config = dict(
    num_hidden_layers=8,
    hidden_size=320,
    n_experts=128,
    experts_per_token=8,
    d_expert=32,
    d_shared_expert=0,
    hidden_act='swiglu',
    moe_layers=[1, 2, 3, 4, 5, 6, 7],
    router_score='softmax',
    normalize_top_k=True,
    routed_scale=2.83,
    balance_loss=0.00569,
    balance_bias=False,
    router_z_loss=0.001,
    n_groups=8,
    groups_per_token=4,
    init_std_router=0.0061,
    lr_router=0.000248,
    vocab_size=2048,
    norm='rmsnorm',
    norm_eps=1e-06,
    tie_word_embeddings=True,
    optimizer='soap_variant',
    learning_rate=0.00339,
    beta1=0.95,
    beta2=0.99,
    batch_tokens=65536,
    max_seq_len=1024,
    train_tokens=465300000,
    max_steps=7100,
    dataset='wikipedia_en',
)
Below are experts of layer 3 (counted from 0) of a mixture-of-experts language model. Rows are named router (the router's row for the expert), gate (a neuron's input weights, with its number), up (a neuron's input weights, with its number), down (a neuron's output weights, with its number) and show model dimensions 0-63. Each number is 128 + 24 x the weight over its row's rms, rounded and kept within 0 to 255. Numbers have three digits each.
After each expert's rows: a language model's description of what the expert responds to. This comes from a sample of Wikipedia text that the model never trained on.

# expert 54
router:113106155110130153185155144103081112154110108121148142142119132129148113131158146161144124128103146149090160111140148147147139128148103147104153092115152146125096108121140087131094151146123156
gate0:104134110140129184141132151096125125137109124117188101132142158177082080147131125116119114123136172163124128152165085093148128136142122142154132184102129106111147120090149125149113139153108126
up0:111156155122134076117119123155139135103112143129100141150072109116161198149181136128155106088129176117151142151098110158135137124172081133113086169117126104145071120155114137139121170099139153
down0:128110171072105161137189104113078118080111100108123121121140122180110124142113162082100156121096114114097129105125101093114133114102166152127119141129141109126129136130091134074115115103104114
gate1:095104129136136102100154119143103120095107134081118180151111168129139130088149113135143149109135096130149176116138113104108109122144134168154153140186137133121093119132144102131117142110104126
up1:106105175124136119083127115151113117101085131102137157139143141122122152109154127115128163111135130127112164116134119091117126140150110153148143143177123145122131108167106127113105103136151126
down1:163131138157158170097119147152143099085113077111154187121134129138119122090083128156127106164104091133124161159130140150099160183155131117128135109117124115172137117113094171119116145151130173
gate2:108130181137090165177120116134123173107144152111133166128111179156195120142147165135122112138157128135073210107126105108172149144156142119115151118113154135142149117129067100110134116124110144
up2:147134162168125143159122155165099136114132148122100167144114156149176144114151124149133128138142149118087189093139109126142123153121166099122140124125154146166151152140121094102150097154099159
down2:067082133137166082069089115168118149067133104154128135158140118099168129171091120115080158124097157107113129132142090103128092146110176110114104102109146131140115120155145110171149133113154110
Description: Determiners before nouns. The, its, an, his and nationality adjectives after prepositions, as in in the East Riding, in the army, British.

# expert 49
router:113108143099154140153165156125111098153113105120155124158104107114133086138151147149132122120083125153123148119131156138155132120148090158093147082103166137110092113110131112155101148148105144
gate0:065117140086169134147156115136175134159145081126121111130090127126129122167104134156067084099129134172119125119131125126144145121142154092112124103132153159117178142127106128123097108124122124
up0:156120130100072123179110140170134116107097159102117117119122117101088130146128093114103101136142118157145147134092106105109126160176120149158100080109170148158159106111157109106164167115140125
down0:138100111097149146158138173099088145087100104142112144093160100111143112147121112138124140162132110165095168206190139106127108157120156133137130131110114113141138087192120116122090120120109122
gate1:154157113119127112182126124127099191163105168096143151164142123127106102123084157129102116116129126165129123132120160137145133132123120137059137115124155146115158159158124111158121163134124106
up1:094138134178138133106102140092080101129149086147143115079087121115129165129148123156144123099091126083115138125161127156095134121124136116162096114167156116162111130141139123119184111162122142
down1:099165146124101091164154099133179122116135159149112150158119108162178137089120122095130102114116095089142138091142142123127103086137129158196101146112101135120171123124127152149077102128108115
gate2:108110115147142110148130161145143080128115117066125099137105134134112142115118105124149124134137109105142118132171090130135140157131121195110129136116198087110133155147113110142085112134144105
up2:136144110130138165126080115129166116129138141154138132125106125145131124163128093125094138129101118166165152146114094122148114110096116131183118136129106111144108124128186110167109149087147158
down2:139130091162107119113115129123135129145168138098140123133089129174098151102144144074121137131129131108136137096125118109122126151135129138115132078105102120136165112098147138090145107114074110
Description: Such and parentheses. The word such in such as, opening parentheses, k pieces, and verbs like was, became, began, often before examples.

# expert 11
router:102116134097136151152156150108110092190069111129200140133078117106179111143160151148160100121106129168120153105161152140142148103154107134105172093097168145100104115118140094129100149134099153
gate0:174118133155175135113107155145116150132114130171133127197114120125127143100157129140116114160147114140140099146156111186134176081117116171135171118160066130185128149133132157114114091160139126
up0:131111142150108088158142105124105139127146113150122104125136103140074113176128106157169167142107131167125104133092159084148122125125130105153120105175152131094086137114117076156156146116150133
down0:133167162129086078148094124133143081150121143085100131100124104068113098125105115108122151126154167104153101107145138094116138151131147154127107108138150119166140091123124098138153158157141138
gate1:137109168072131152113181132107161094162132117179130140108128098123135122150123112151129132141131090128104191146138106104130131140098138172145131182182050130142112124116143111121104146153124139
up1:150142134141115126132103136147144175112130133105094096153129159137106170080142145114102135085114155129173096125089160146129150124162121126102103072133172118139133171110138137120165134133139102
down1:155145108109147147123137136092139118106148162122115117185086128135158117128129181123129148131122091124118133137105092139160135120169113155076130115123142146177149137121135124140168149116135073
gate2:135111149107101191137111114175146174106098124132166136110107117155141102122129134146116142150131120165118147128101089142133147100136104141119142104100148132116151128174134110098105162136158169
up2:137118141113118160155141097125123141169106124154120172103129154124155104136100102130136147139133127141161145089138096111117111111117096146145164149131177114117103099129151150109147130101133106
down2:130123132165130150117111171162178117108108123148113141126137112144147135131147080105119196127168109132114104128132172140162167135110129148169111144078109115134128157105108149078121123146104127
Description: Table and clause separators. Pipe separators inside numeric table rows, plus semicolons, commas and closing parentheses ending dates, names or clauses in lists.

# expert 59
router:094103125097127150143157152114088092152105108111157156167116123147146092142165134138160114127106143158109176131140159144156111141147109132092139090143175147118106089142133113137096164139120136
gate0:079126072166108118151140100151085118120158129109165124128147139154095113120160077124115110133146119150136124094074155145141139136134132108138140111148172148167180108131121138143122187136100147
up0:165132161115165119144108155142162148153127132149127105119125093105156138125089144167126113135076116117116154156192132114091092097156140141131106117108128103102086136152137104119165099119123131
down0:107107092096122112134154121137138130125132141160109082151109128139128172121102117179123109138105162134123156158094137142155098126129134111161097109096148058154123123112158133155109128127148133
gate1:094133108133123168149089130178134117097099108133136088151117143161170085092125140111127081091122123123098165161173101078126154158109134149103112147142131127158139129137110128136092111161136120
up1:118123089127128142156125095181153092121104142131148115122113135116135123062108194096129098130127133141096139150163114055099141127128145105108128103102150123137138159162125155126103132104093129
down1:104173126147137127093081096135135098087153115125103161128123151143093109099182120101142150151127142151161133134115148183081097132137110116133131110148102156151149141121147109114078100125075128
gate2:082150129155087108121149134093128122100115116124134133129128145065152094099128105166139141122102142125129127137125137109121116133143146135118093140156144131126124136090142141146119143155109100
up2:143085145077159118133125154152121152119138150091095134130078114193108165177091160075125106130147100130108103112130157119141144160136111139128170123099096106154131117125140109149117094114137135
down2:120116084112098095112096133155109124163132088133148159089109114140137160142134094115141167169151115086080135160118124134135135163146121122098145145097160119108119142138104119127122140153126122
Description: Common noun/verb stems. Content-word stems after the or a, often followed by of or -ed, such as found-ation, member-s, collect-ed, number, idea.

# expert 42
router:112116128099146168145160154111091109160116108100137118152111116126130119141154143172163121136115149165083136133166147150113117126126099166104143093105149140115111076141145106131098160140107190
gate0:143094099100185120133167146126131123117158124106178109175135151137107151145125106129162153195142149136193166122120105152108154093125155124108118089137127104108131160142132105086135101126151122
up0:090118185152110166158110111147087100135111126125130137114111122114158107122136137144094137122128098111100153140134151145083135149155126149174152111094092161132121122096135114136101150098091129
down0:099089096109170104122155136134139157123136121142099103134093094151138134136109122067137135096106138107117120133122172123160102107107087139120175150140145128110112095116133119112119139097098143
gate1:122133110131128180126132121128131118155107118150154124138106158077098169114134147166113148129152078118115126130141095121111153110112130129126083114165167146114132117150138137129131125119150159
up1:155182116161133113141150091131131159135140139136182182119140172116140170133132144140148144128122111126131179118189132124149161125129140150146130148127133150107103173171146143131151144145136119
down1:107094138133142185117116120151146135130141132114126125147144119096090088157128129162128123125122165067076116165154153103113105158089113120147106146111153096122145123117133107144106128131136123
gate2:112108079078181126095131150151105132163139106160112127114131140135126095140173134118145111137117081107122194143119147079117094161125094153144131138120113145102158125134134159168123119129115144
up2:160132133128117142098102166126105118161128107135096089152128133141088089121146137120125116110115128132191155136125150115102115160135090122164161145132106148081154090171133152135175146113123115
down2:146106125110110131169117125150103127097155108100129104138087133121141134139103159104127145103085108127133113142091134170071124128119101121138113096116120128097151160133114131106115074063081115
Description: Year pieces, plural s. Year digits after an opening parenthesis or dash, such as (20-20) and –20, plus final s and y suffix pieces.

# expert 52
router:101104135094140172154153159095101114152105100121152125149107112128150088144149162156151095121098148157094157127130152175119137114125102149108146097121159149123092124129145091160109153141125146
gate0:130111105133113169122120141123114112119140100118146123109100072145144147128098120129118127136159122152124139153170136162163104127112142139134090091190115129181118118123155118139142097173134125
up0:139095102145076143139165097141122132134104145126140149142124077152134138152152151131106109123106139117096103124148136148129118113137132073148101110122098153159171130130138107151154112112116138
down0:151122151153107101115107130159121160116153120141131116137134135110117141126139119091130094142072137118116143180137133178080086154064133084166125121131107150120142144117143113132160139121173166
gate1:068089124147124123167131163127133138123183085124122138106116134139128118123152153130131096135126085137134125137152113083141080128155111098183118107155145147122097132125110134138124123094135147
up1:122139127119132109133091202107176136109149139102126094097156114121127116100152161117138129119082080098139163107094108134131182152118147160128153122165164149157157147158179115117154144077085131
down1:159117122125156136123129155135121104139106092127093087164136124112080140080083124135136158133097113154155147131120172134105122109126103161128129098134114110095148135110142114115143166165154098
gate2:103101097132146156135124151149123145101120146111139123112112137114185103176114108088139103129120097123143129113124102116139125131112113120111108109127165131126162152119155107150132060126168129
up2:134128126151135127131099127086162125179104176110109121136127120154117163087133191165094162132124141111105092141164162169148113129134147127138151119110132149118106111123154138128178171120102105
down2:099103131076155145104110113138130115178150112109157124139135141096107174137104119123127150133157128150119122106108144122109119138143125117137103139155175114116130161097132136139116088082129105
Description: Mid-word consonant pieces. Inner word pieces, often c, v and vo syllables, such as in-vo-ked, con-vo-y, residen-c-ies, ad-vi-ce.

# expert 58
router:115108170104152130149137156116110103165096116121189154144064101140151084162154138137167118125106118152111146131130170137128173096148106150106146097103169140100100081112135108143100150163085137
gate0:131088072153148094132140160162174118108115100136169145161136148130148082201125126129108144070129128116109136161159145140117127132116140116139119113145087115135144116115136102115136129151111126
up0:158096069124144113144111151160186131088115117160178137138126136133173107166161138119097145092152095171099136107161115111096144119104129088183124161142110100114145117108125154112131129161115126
down0:103139157106142148110172153146136138127156172122147106145099133081145117131122116122127132110139142060124084149119153153137138132118142106108108138167128152120131110201107110137134091162139092
gate1:148076124096121160115189155149173118113100108107123121101139145140160127155156083147155170159133134168145135118165104135095143138147156082140107138120145140091133145111150128120133142164100113
up1:101166146127128063164075137129100113141167141145158131164121122154063116084126137143151076084123107125098116138093174103150121119150103187079130111123133142142100107145116143143097147081155139
down1:146148115138133141153155083104056153184131102129141171087062110145117138117119149115123123133131137095163141117102104150130124099123112114142136142095125108122113130104140156115104092121108126
gate2:127100125145099153146152144112096125120113130117140187134111143158132101151129105136097157153089125179148126128127148096139087100134112093126087154101143117148172132135086166093111114093156148
up2:159101110090148117141108115142098137150197122173145129131088129113127136122118149166091139090118135122134122098144109161139145112116122142148095113128108135119124108101139126136128131174131175
down2:131106095074108099124119098135086116151091155121132146147083180091150121140121130110085141133126124132142121121123204123109127137141142125127084095148095116113119152125144132171116128131120125
Description: Table cell separators. Pipe separators between cells in wiki tables of sports results, election votes and statistics, usually after numbers like 55 | or 888 |.

# expert 30
router:099048155121127131149159132107107095146109122124161128155116135119157127158140141149147113098120134165112167103164133133146118111164101136093154117103159129117115105131147133124100161171113135
gate0:136111096123134145129127111123130138081089118191144165100171133101132157106136098116141148103151137195115129112153164184140151064080118168133148098096135135128125117113158144118135131105138090
up0:171111132156113146113126076127116134114121152226123138086147155105139146137109119132135143125143115139119138117149088138114146086092149171159132108107147147115099121102141124136145118115135117
down0:125175096149109135155114203110107165128130090075116135106043119160108143121128118117098114091140117139114109115126209120113134142089114177161143113111144105162119125144119112120140132081151151
gate1:144094168116168162138110137074029137125128113140143109102112133177108173101120137143168118165117107105127116167102081088122116108115152192114111164106117159157123145158144125145124100133130127
up1:159116108184173143134112142116109142061118072088142126089141093125081104107131121097177108115131157140084130119154106126138113110135177134137081104119127164104143152136139140134126106144136129
down1:175097112107122165096117174095155168129141144161102096145142149136155099101146111103164092130090108121142106111107177132164112142129096158097156094123110108144123101105138117136143117124160117
gate2:115090152086169156145158143153130132120096177112138132150083142121109127105125150104097116112142123122130120159098140105111127144113127135139089106128139170095172117105149165081125131095157140
up2:123134119110132151148135143128147136121101167113115146146144122144122113137150148120097104130202128103109114139128152126128109130153125122121078092100113148122177094093182166105147145107162152
down2:122153123124141123108133115182105141120110160158117131148144137170154103124142140154100129128126133120121098160120131131124106098150133091132103120141094147126145140124143135147124092123195129
Description: Capitalized word starts. First piece of a capitalized word split into fragments, usually a name or title term, such as Te-resa, Ke-enesburg, Con-sul.

# expert 44
router:103114160095131146143158166113096110158099102117146139142108121108133113139153148168158114110075154163105155112136161154125126129173117165105157104129146141123105103113128099127100141167126152
gate0:113125157135128141076146168136134141124154128094114081106102104172104134112097084154133166100106100143150149089122131145106117126122132103068143086165116180140114120143061139127082085115114126
up0:116110090104114135131143162135148124160120101145103126141144110079108162146146116127135137150160173086111126150135109106122167154132131122103156151131100120165158107120168092177127155128132133
down0:121122151111125109144138116109148102145161135086139146158119103121161113136112129136142137104163141116118122123130144104147126133141136140125146120146066118097121119115150115131131122122110111
gate1:129124097121109118145152148118157146147134085093142158142130091134136142145077118113119138133098099168108119104116211163138143170128166127130113103179130145163145119154140123154136158106134142
up1:134141140123131145107120145109133093101125187133118115167124147120122131121158140151137110118142138113120123119117073134131165106134126148151095132098164115101124087113102124079098117159101086
down1:114141098140146152137098168101109103087080143112145118092079097130165089141165111124177182084102085132117143131128135138138129142117119137159150110146146109150105115129122138118119166093134111
gate2:135108110127131156127118135117106104100121156130082165139157174155135129162153143122148136119130096135125156132135140161086104151146160121138144138146142157090091103164109141094139163156147123
up2:072128130094125130103131162138111118112120125130106121172140092137124141076120119108136099116154102113128095117132123086166091125127110123100139121107118098142162130120133094131151075110142108
down2:133121097089134169096145147094110142160137106107138105138155070153129194105114101121108147148121117160103158123116106134127137129156095106089115067134172119113115130098104156149112141145110153
Description: Years and dates. Year and date numbers in infobox Born/Died lines and text, like 2024, 19, June, plus early and statistic numbers.

# expert 20
router:111106132103119167175163162071103101166107068110155143152112116121146108121175154160133136126103122163100160120118153142153161113138111155091136092115151170104097111120148099114101153121129166
gate0:143142151090113095110128172114147153131124097142153140123146094142100160126116123165120162153128105143121120160145147156144133159121127110098148098112104147129149125136107106122104137110171161
up0:138144129107145116111113140114136118128102181118151118163120175116078131135096133121098093091154130132142159135151064125131145135104153126157144142129160142102092112158161167108102145152126139
down0:076104143164145125115136132108129144071100125121139104110129124144103109151137155125153139154174137140154162095182172138118137108144104135111146090126150133145152132146166112109116115206058144
gate1:133136148124083152114157123100115098139133137141154130163068134121126147118160154132156190143124169118111128104127122103120176135122144119181127124077090117123171108114140138158139180114112121
up1:119134154106141124135119140175120104109145151114113121121140106167128109090075119146124114113122096083154158124151123152101065107155091135095148134161113148111110146128102100144121098166106136
down1:113136098177124127138126159132152146163154129165103139154115080133103146137142127105127123089106117135076125167095146157113122118173115128151147137167155159104161090174158079079120128134108135
gate2:114104094152166143142149159115124117138126093124132138069125128143147113136133139134098145122114124141158099123084086094120135092103145103092130155125136125099090163099142111148161127102127149
up2:100106140172130082142094109086121133129088086146160177073133137128147130128141082101138114159155141151116158180121162195157104126135116109122117148146131130135130136175096112141123112102118093
down2:149095129118158112144134123121165131129126122163142085139134145145078109119132148107146134153114114086104091150110120109121092136177123131129154104108116128165101111128155125092137158098127142
Description: Mid-word vowel pieces. Middle or closing pieces of ordinary words and place names, often single vowels or ad, as in read, Atlanta, Manhattan, Cuckoo, agreed.

# expert 18
router:097107128110123157150147160091107108160103100138149147149116110133137128133166165140151111122115123152109183117146159153124122133124096171087149110104149180125111108122158108137093128145128167
gate0:114111118136109143150104133109141116113124149163138153152104118165136129105139120076144164129151133141124124075153151166170144151147125126131120091132098154121123126085115101133142078162113128
up0:152125105148083137130170134088145139119106113113117138104094136136146141129151107106159128127150102151123165072161131116133123112148159136155083122135117112114147119115120090130123086153125143
down0:068126156155134142137088103118121178121139182140124153127162124153136131118134109110155154167077142132143114180085146130166107122119125122125137160158155121136162103113144104174124156130131106
gate1:088111121111128137129120141157121116135152111121122174111137083128152153145075153136128111138139149163145145144169118146123056109107150137117114121187135144116156129104167153158120077134145155
up1:142144149122138114106174144168119151126142095109096093127135150163103136076133116143142178121124131136148153145112153100114167113114165109107117133113138099158110178132127137130132115083142106
down1:109112117167126129147112132135120127113069177163130096173131119139109118147097101116118107136123127113112121098149137159108163161127185120175146110162157113111143172119092117162095101124128135
gate2:092094107132103132127119122087140106094161132121129155069103132151095097147167161093127159108066125142121145135130163131108101187131143129131122098119141109105138093156121117118139108116122103
up2:058169130117131120168131137146091166123122161118107108141156122131101150095130135138180080123134152115125124080157096138125106070099114134097119134136113114106142146152123141148170125131124146
down2:133152123122111114104140145135143099136152116144119128147109124106126138143095171121145116105107096129138115149102132162131154080160122125140120135113151123156137200102129133149147116120105168
Description: Mid-word fragments. Word pieces inside or completing ordinary English words, such as Bri-dge, com-mon, pand-em-ic, launder-ing, semicon-duc-tor.

# expert 63
router:115102180092138127145143156124092119166095101128174127143099099135128100121154148174137117133099164144131138121128152145132133106138103175109143091096152148117109116126155095151113138164086190
gate0:146136122141119147139156141101125078108142142158095104083155128108188082140082139129153098099126098124133089163105165130096140125106135095116115084131166125147101093163112088110138153113155132
up0:132163101110132131169108137117101124122168162146104132095119119118111054137121130111148120112121126107112150105107115118131163156110143144114104080167086118119112074132103102116142130142165107
down0:132116165093141114108125101165146144135119157130120111147097115115120099105130117108122102109152112188143134113124125110149131147151156160155117096115166109097112122155140108110109116126150134
gate1:142103146113133166159122143123090082126142137157135124139113121104110105123164153115088142156136145176147160141120123147125156141101106130100130130110130173141100110108108135160098134127086121
up1:149135142110092139139097123153118095095151127127129169163130114114158142162147098131100109126176123115125112086154123153176149166114146146101132103120088119124103101119116125142141130143159089
down1:111113121155137134145153087133160120130108128133154121130132115137143129151152112132126096171113145138162168146088160142074147165128115108070128112099136127133107119126110177130119136124125152
gate2:103152145119142120135123122101113103137124162140113079122136097108136138158146149144137098134158090156115106101122154153142147160119131126128137114122132123187159095124141110129165119121165107
up2:175123102139130127076167125173127092138170128148135122146135112116121135116146145048136125105141126138119132139113136132131170162135108104118088131139116122154161093110090136130168140129148124
down2:099107131117085135137149101130081113145090183133134119125077126111121091153084144159125130136148142147149114131125133129121145110158148112114131166094110075135130076144140145154128151121095131
Description: Line breaks, section marks. Line breaks after sentences or list items, sentence-final periods, and heading markers ==, ===, and table dividers.

# expert 23
router:111090131100144150153155150117101107165112080133142133156106136107140116133166146149139128117090130150110153108131159132114153091144100126107154086098146143120105126140157084133090152137115151
gate0:100139130113092148120127117105150100142148137165130139132124108115141115156156103131134119091133106130150138185140139122180143082140167191059120149124133092150134130101122102129108113153128149
up0:124150126166139115118129179134140087100142095127136134100117155122132145147129134141110144095149160115160126156154116096144117107124161084141139117158099129150138159109137111132176110153138155
down0:144122118127140109104169085107129149115142158120151149095134179085102129142106175110125135162085164118146101112113126129150067112149100074130140154136101132133142107096166139111136115128140154
gate1:106139107142120135121073146141143115160134117145137147151109157120134151109143121117127146106147137178108114106192113096121123148123125142181109107111157106104126096115109137113133135115172150
up1:170101113124126140121154119135116155083119129126127119155154111147150136115170131147121099125112162154146110155113098100127063110099117125115118112150139100152140139105136132114162125083118125
down1:115134130122079116126118097141122122125122139114142109193117123105140123111123108107146126123097163122128145129121119138135133118125086132158104101134109133163159118113149148107127158050137128
gate2:088098155108123104057127161093126141114144137137086110123106134124140133107140102137122092138141087127128110106104151110112139154136136146122153094091168107105143089114111147127156145128138122
up2:138199133119133141166146121121151142121129160109134156107179133101134087113152117127132129134111167132105144123110139153144086100125125138145094127139124155142140184128103088109116163148128138
down2:098158162114086135123149104088088127183144141127124131155095171130180121146119122109153098156129087097102098135112129126107149079138155145111113112155158151147123150103142172112101136159120118
Description: Foreign name syllables. Syllables inside foreign or unusual proper names, such as Cinderel-la, Em-la-k, Ka-yla, Pa-cific, Al-p-ár, Star-g-ard.

# expert 35
router:105102168097142130146142144116079087167102121088166157151067113134149121129155147146147114130112151150135147125155153146126156120160107135108141098108150137134117090126145102152119133145116149
gate0:107096136075136138123142144124139125167147135127084101106124117147133136147120125106166084151142136106142081142071103137131112095079101112115137119111139158175155142095140116133130174054092133
up0:164143133149119110114160176151124162128094144118137141120102120138111127123121107110120150126145113111161201119153140090138144170170179131157137148161140106097114114144145136115092094181118118
down0:102133179183112132124121132056173132145114098168165182132106154135121135149118147150137166128114143129144103136155104082106111169106118136137164087126139111126106142148127159113138133134122146
gate1:166104078092127165113153158155133096109159147124148172107134128079135138177106132176123103163135145153120127148114115115132140139136129141137105137115045139110075147158140136128090116159158114
up1:177141123101138107159159161104168108104104109144131140120193117129128089137119131134083134120143087131096133087122135174094135093173123146156147143110068154106048158136113145141097128131128157
down1:078142185183181093134156111085075113118130163122154112118069133143147146153161168125134130106087148144096164157133092131158123140119140133134153140130140140136153141137100134131158119152089118
gate2:128099203074120158122157129109146159142124163157111084121134112109126121077143100110183136151139100127168131171137130134136143158115175131095140135145141119127153137137097137151139150153132139
up2:126143106114152142166152108141133127154187096127174143139133163121107130114104142149098117110094130151104088096130134122131110152160109117129094140129124152112104096128115165102064118095127120
down2:123154116141141145088155112091062095126124138153135133152089143161152108163138141150115140060122135131155172145129145120137104117155127141129126138135146121151118141103126145110097169120124144
Description: Line-start list markers. Hyphen bullets at line starts in cast lists, taxonomy boxes and name lists, plus table pipe separators and divider rows.

# expert 47
router:114107129094125162160160148111087117160103088101135152154106137127147122137157140147144103137103151156112140126160154155136150119142092136094143095093157164118101104137125098150097137144114161
gate0:126128110164073149126138132155091114141130124121068159132135132155118146138150116143082080189117159131115121170134129137100106156111139108112113121097140136118128126169083089168127119112121161
up0:161145103084201107102158142113135144147152102139167054153101123107091101100125137116163125101119097125125129117102146137138141106129120156132135135146154121127117111093127154100112129140178103
down0:087089122180092152123088128137102086141120115114103157135143155121139115132135145153119109108162145150109169103159118108143140123136129110088124115129142160132138110168129130142175131126115102
gate1:177104057140102141150129177127125144167129098134118143139120123142121134093161125130108101144120093130153094141134123140140152118120115104142133144083158153109099113160126146133159154100108166
up1:072145131141130140151141099131147144143128167080130110152136125117130115160072104122144147132113128156127162156159171120163098121115130158098138154130082129139165180116116137135096100106114130
down1:144098141161114136119098133140172089141162130104118145137137130122115132127122162126167130133141138146153119132137122131150141099123140137125156073109154113141145156095109061126117094153117115
gate2:140083110140136121128152104097130095117189116118117143147123121165110123147155124096097096139125129127105190157147147107105103141133136127167140125154166097092102135104093124156066075126171122
up2:108156126124131123143123123146111144135079148127119125161154112116167095087137144156138190119115136106151147129121102097127147090102112137099137173116083144123160126138161138114121151168122106
down2:112121121148098152095120112138120149142127122108199134156077177139111140144136136122144109118139113131146148090099155120188127122108191145094157117100089118178130140109160111137130121121124075
Description: Letter s. The letter s as plural ending or word-internal piece, as in hours, votes, Massachusetts, los-s, corre-s-pondence, plus other single consonants.

# expert 33
router:113047190118124130130143131122122088138134116115132142150133147086121111158140143121139116063129141139131160139150128141187140089197108164098147122128142130152119118096113130103076151145128124
gate0:150086111142110131077110183124178148114127083090151118116136129128111150133153112128112129113153108169143125131134157123110167149081095154093136132132109115107135142062153133137143136125155158
up0:060168159087141135202161090091067132156121113123121133129096131139147120125117125111132132174124158153100103114108142157135073150172114132157121079094146111142113131134132117106137139138115119
down0:125057140105142136131113169107142125147097125143121118128112107119147103142137120111132117128148146141153142127155066159130137112161150104129171109157112123122105136147137083093114149119121106
gate1:078155122145100103138091176145134100162121145131114121149102155147150125143141127079153104126187116138141084135093093153137122213133087159066115160068107113111123118133108101125111144111113116
up1:171137119091123136103144105102108118137142100140124160146153136113100128134140104091126135159112137147136102091121163100177149147133126113101089128106076151114101174098158151131125119133127150
down1:085138133157146142119123141151158156134125144090116165118094090097132095109132136135175101145147148123144139121105161119115104108164131124099103073158128156141131174172119088126117091153085104
gate2:111093113113104125113140104148113108100116160127162075100088118135123109172122126127135139164120131142158139099094129137152146115106099095086096089105121152149139119114104096139140128133112108
up2:078129136115107108150165120111107164159123100086127130126138124134174140089128138082098149121096124114119147148130109144098124136144141154135108138123168138130116134137142165121132120111143159
down2:108112162091136094122152108121174127123122155061138124128068138143125114132103150075119120123168111110127158147147159129142122131107138137111150129167117166118166124142166145152139097131111123
Description: Lowercase word beginnings. Lowercase opening pieces of words after the, a, to, such as re(ach), f(lux), con, pro, st.

# expert 46
router:114114126086193149147153158111112099150118104108147136149105144128122081129172146164132128116112158154110161123131155145130129121162100141093164113131150149142091111117135100118100140142139167
gate0:125135125082167169111187137153165115144126108119157109150133149183167136107193112129149110116160182143136154114115126120126167147140093117157124169128086114119096178124090120109158140126115134
up0:144090087084161155120169137108147144064101107144094107153114170152130154102167081159113098132127157106158119115130153121114182137122134102149140160106092107116129176106085131136173137130129127
down0:110102127098102166105141127108114121151156145128155111172146139145151131126128129131108087098153129131157164142113132136145124063133129140153087112136093085151115137096110148158119134117150102
gate1:130141157174106113135122124120122111134133129132153125126178111158157079096150160133119136143098193115129105156111167129125120118108102130096142200115142142167092119118126122176163132131122173
up1:149111162105111127127102126133118127150092152154109092130097114104138114112119069116119092115186131104146112130118170126100100105151110162149142092146144127124137134111097152152126115092159149
down1:118114096150105114137130116120149143112135161140098129130166076115092112173142103128142139100166085123133125114154109089117161140145140118159130149147126109112134092177179128112138144155107168
gate2:132121121134112105149148121135136123103100133115158111062104105102119161108139150139139132116102145150109143140129109115171154153164129095153137111150135172116102125122143137135133089159109122
up2:114140147172141094126136115133136140169084137124128138157111125140144123140102134169150139147152110132184148124122143133103147133125143156076140117126129072133146128154123064138115169144133136
down2:113123096125143144123112125145173152103132120126129114140127120088114122154141143149113115141134164087149097151121113127188139134122129136138134092122146104138109140167150139121140111110105151
Description: Non-Latin bytes and endings. Byte pieces of Chinese and Cyrillic characters, plus word-final s and letters in foreign names, like Nor-we-gian, Coordinate-s.

# expert 14
router:089112127117173139154160214093105081146089104138175112162082116135138133143179140177129102126093135163128160132131145127152120139126081144102171094127166153109091113125146100178110185130095143
gate0:127145184146168083125122133124123083090134157131152111129129090174104138163135116159132134085107105130118107119092155114129113144118122146081132055115128127109089107162098103130164133145108120
up0:128117098073098135079120114207164128141147096122135126092114147078140109119108130118113120123133108120112121145165098142140160111183200118139159156141146167130129129090149117080125128142168153
down0:126134162136108101122151139130177101156123138151125123122133124155127139124133091142085169100119135172111147105119115152106117076139074092103118108130157184117104144111094134125121160155109145
gate1:124115159153114123114104153156135108130088145104128150139124126169087131110114147094126118116099129125146122122130156119103129108116121104116139140098143145108127149151107088101119149119056127
up1:121132161071116125114148116124099108171128118112113153160086125125165126152159124099168094145156110106102125095130080147137161138137136114111129093141129081123126107127098162086152098191116119
down1:117126130149134122129137158127116120139090138132173118115139130100119096114128105104142136136138159144124136160119105136141136091132139167122135112143101137114083061113113123131186141112123142
gate2:108137153138159105154143145118172108103145106096124121131102097106153146170105107161133111145116161109099157085125136142104116139095066140131125097144103149117079168126113136174155164135124142
up2:138089117119112139132134141154127185111116138155119121132130113143153039108137131138119156102134122139141086156168168134117087146139147103139108138090107127090119087182150133074123084124119117
down2:124111107119113169105168135163111150133145117142104146136145151114114089118105149125184098125154128124085181140141154113138089106095118126107137141118132101106133191136144121133105108138104133
Description: Name-ending word pieces. Final pieces of surnames and place names, such as -son, -gan, -ford, -burg, -ville, -ley, often followed by a comma, parenthesis or was.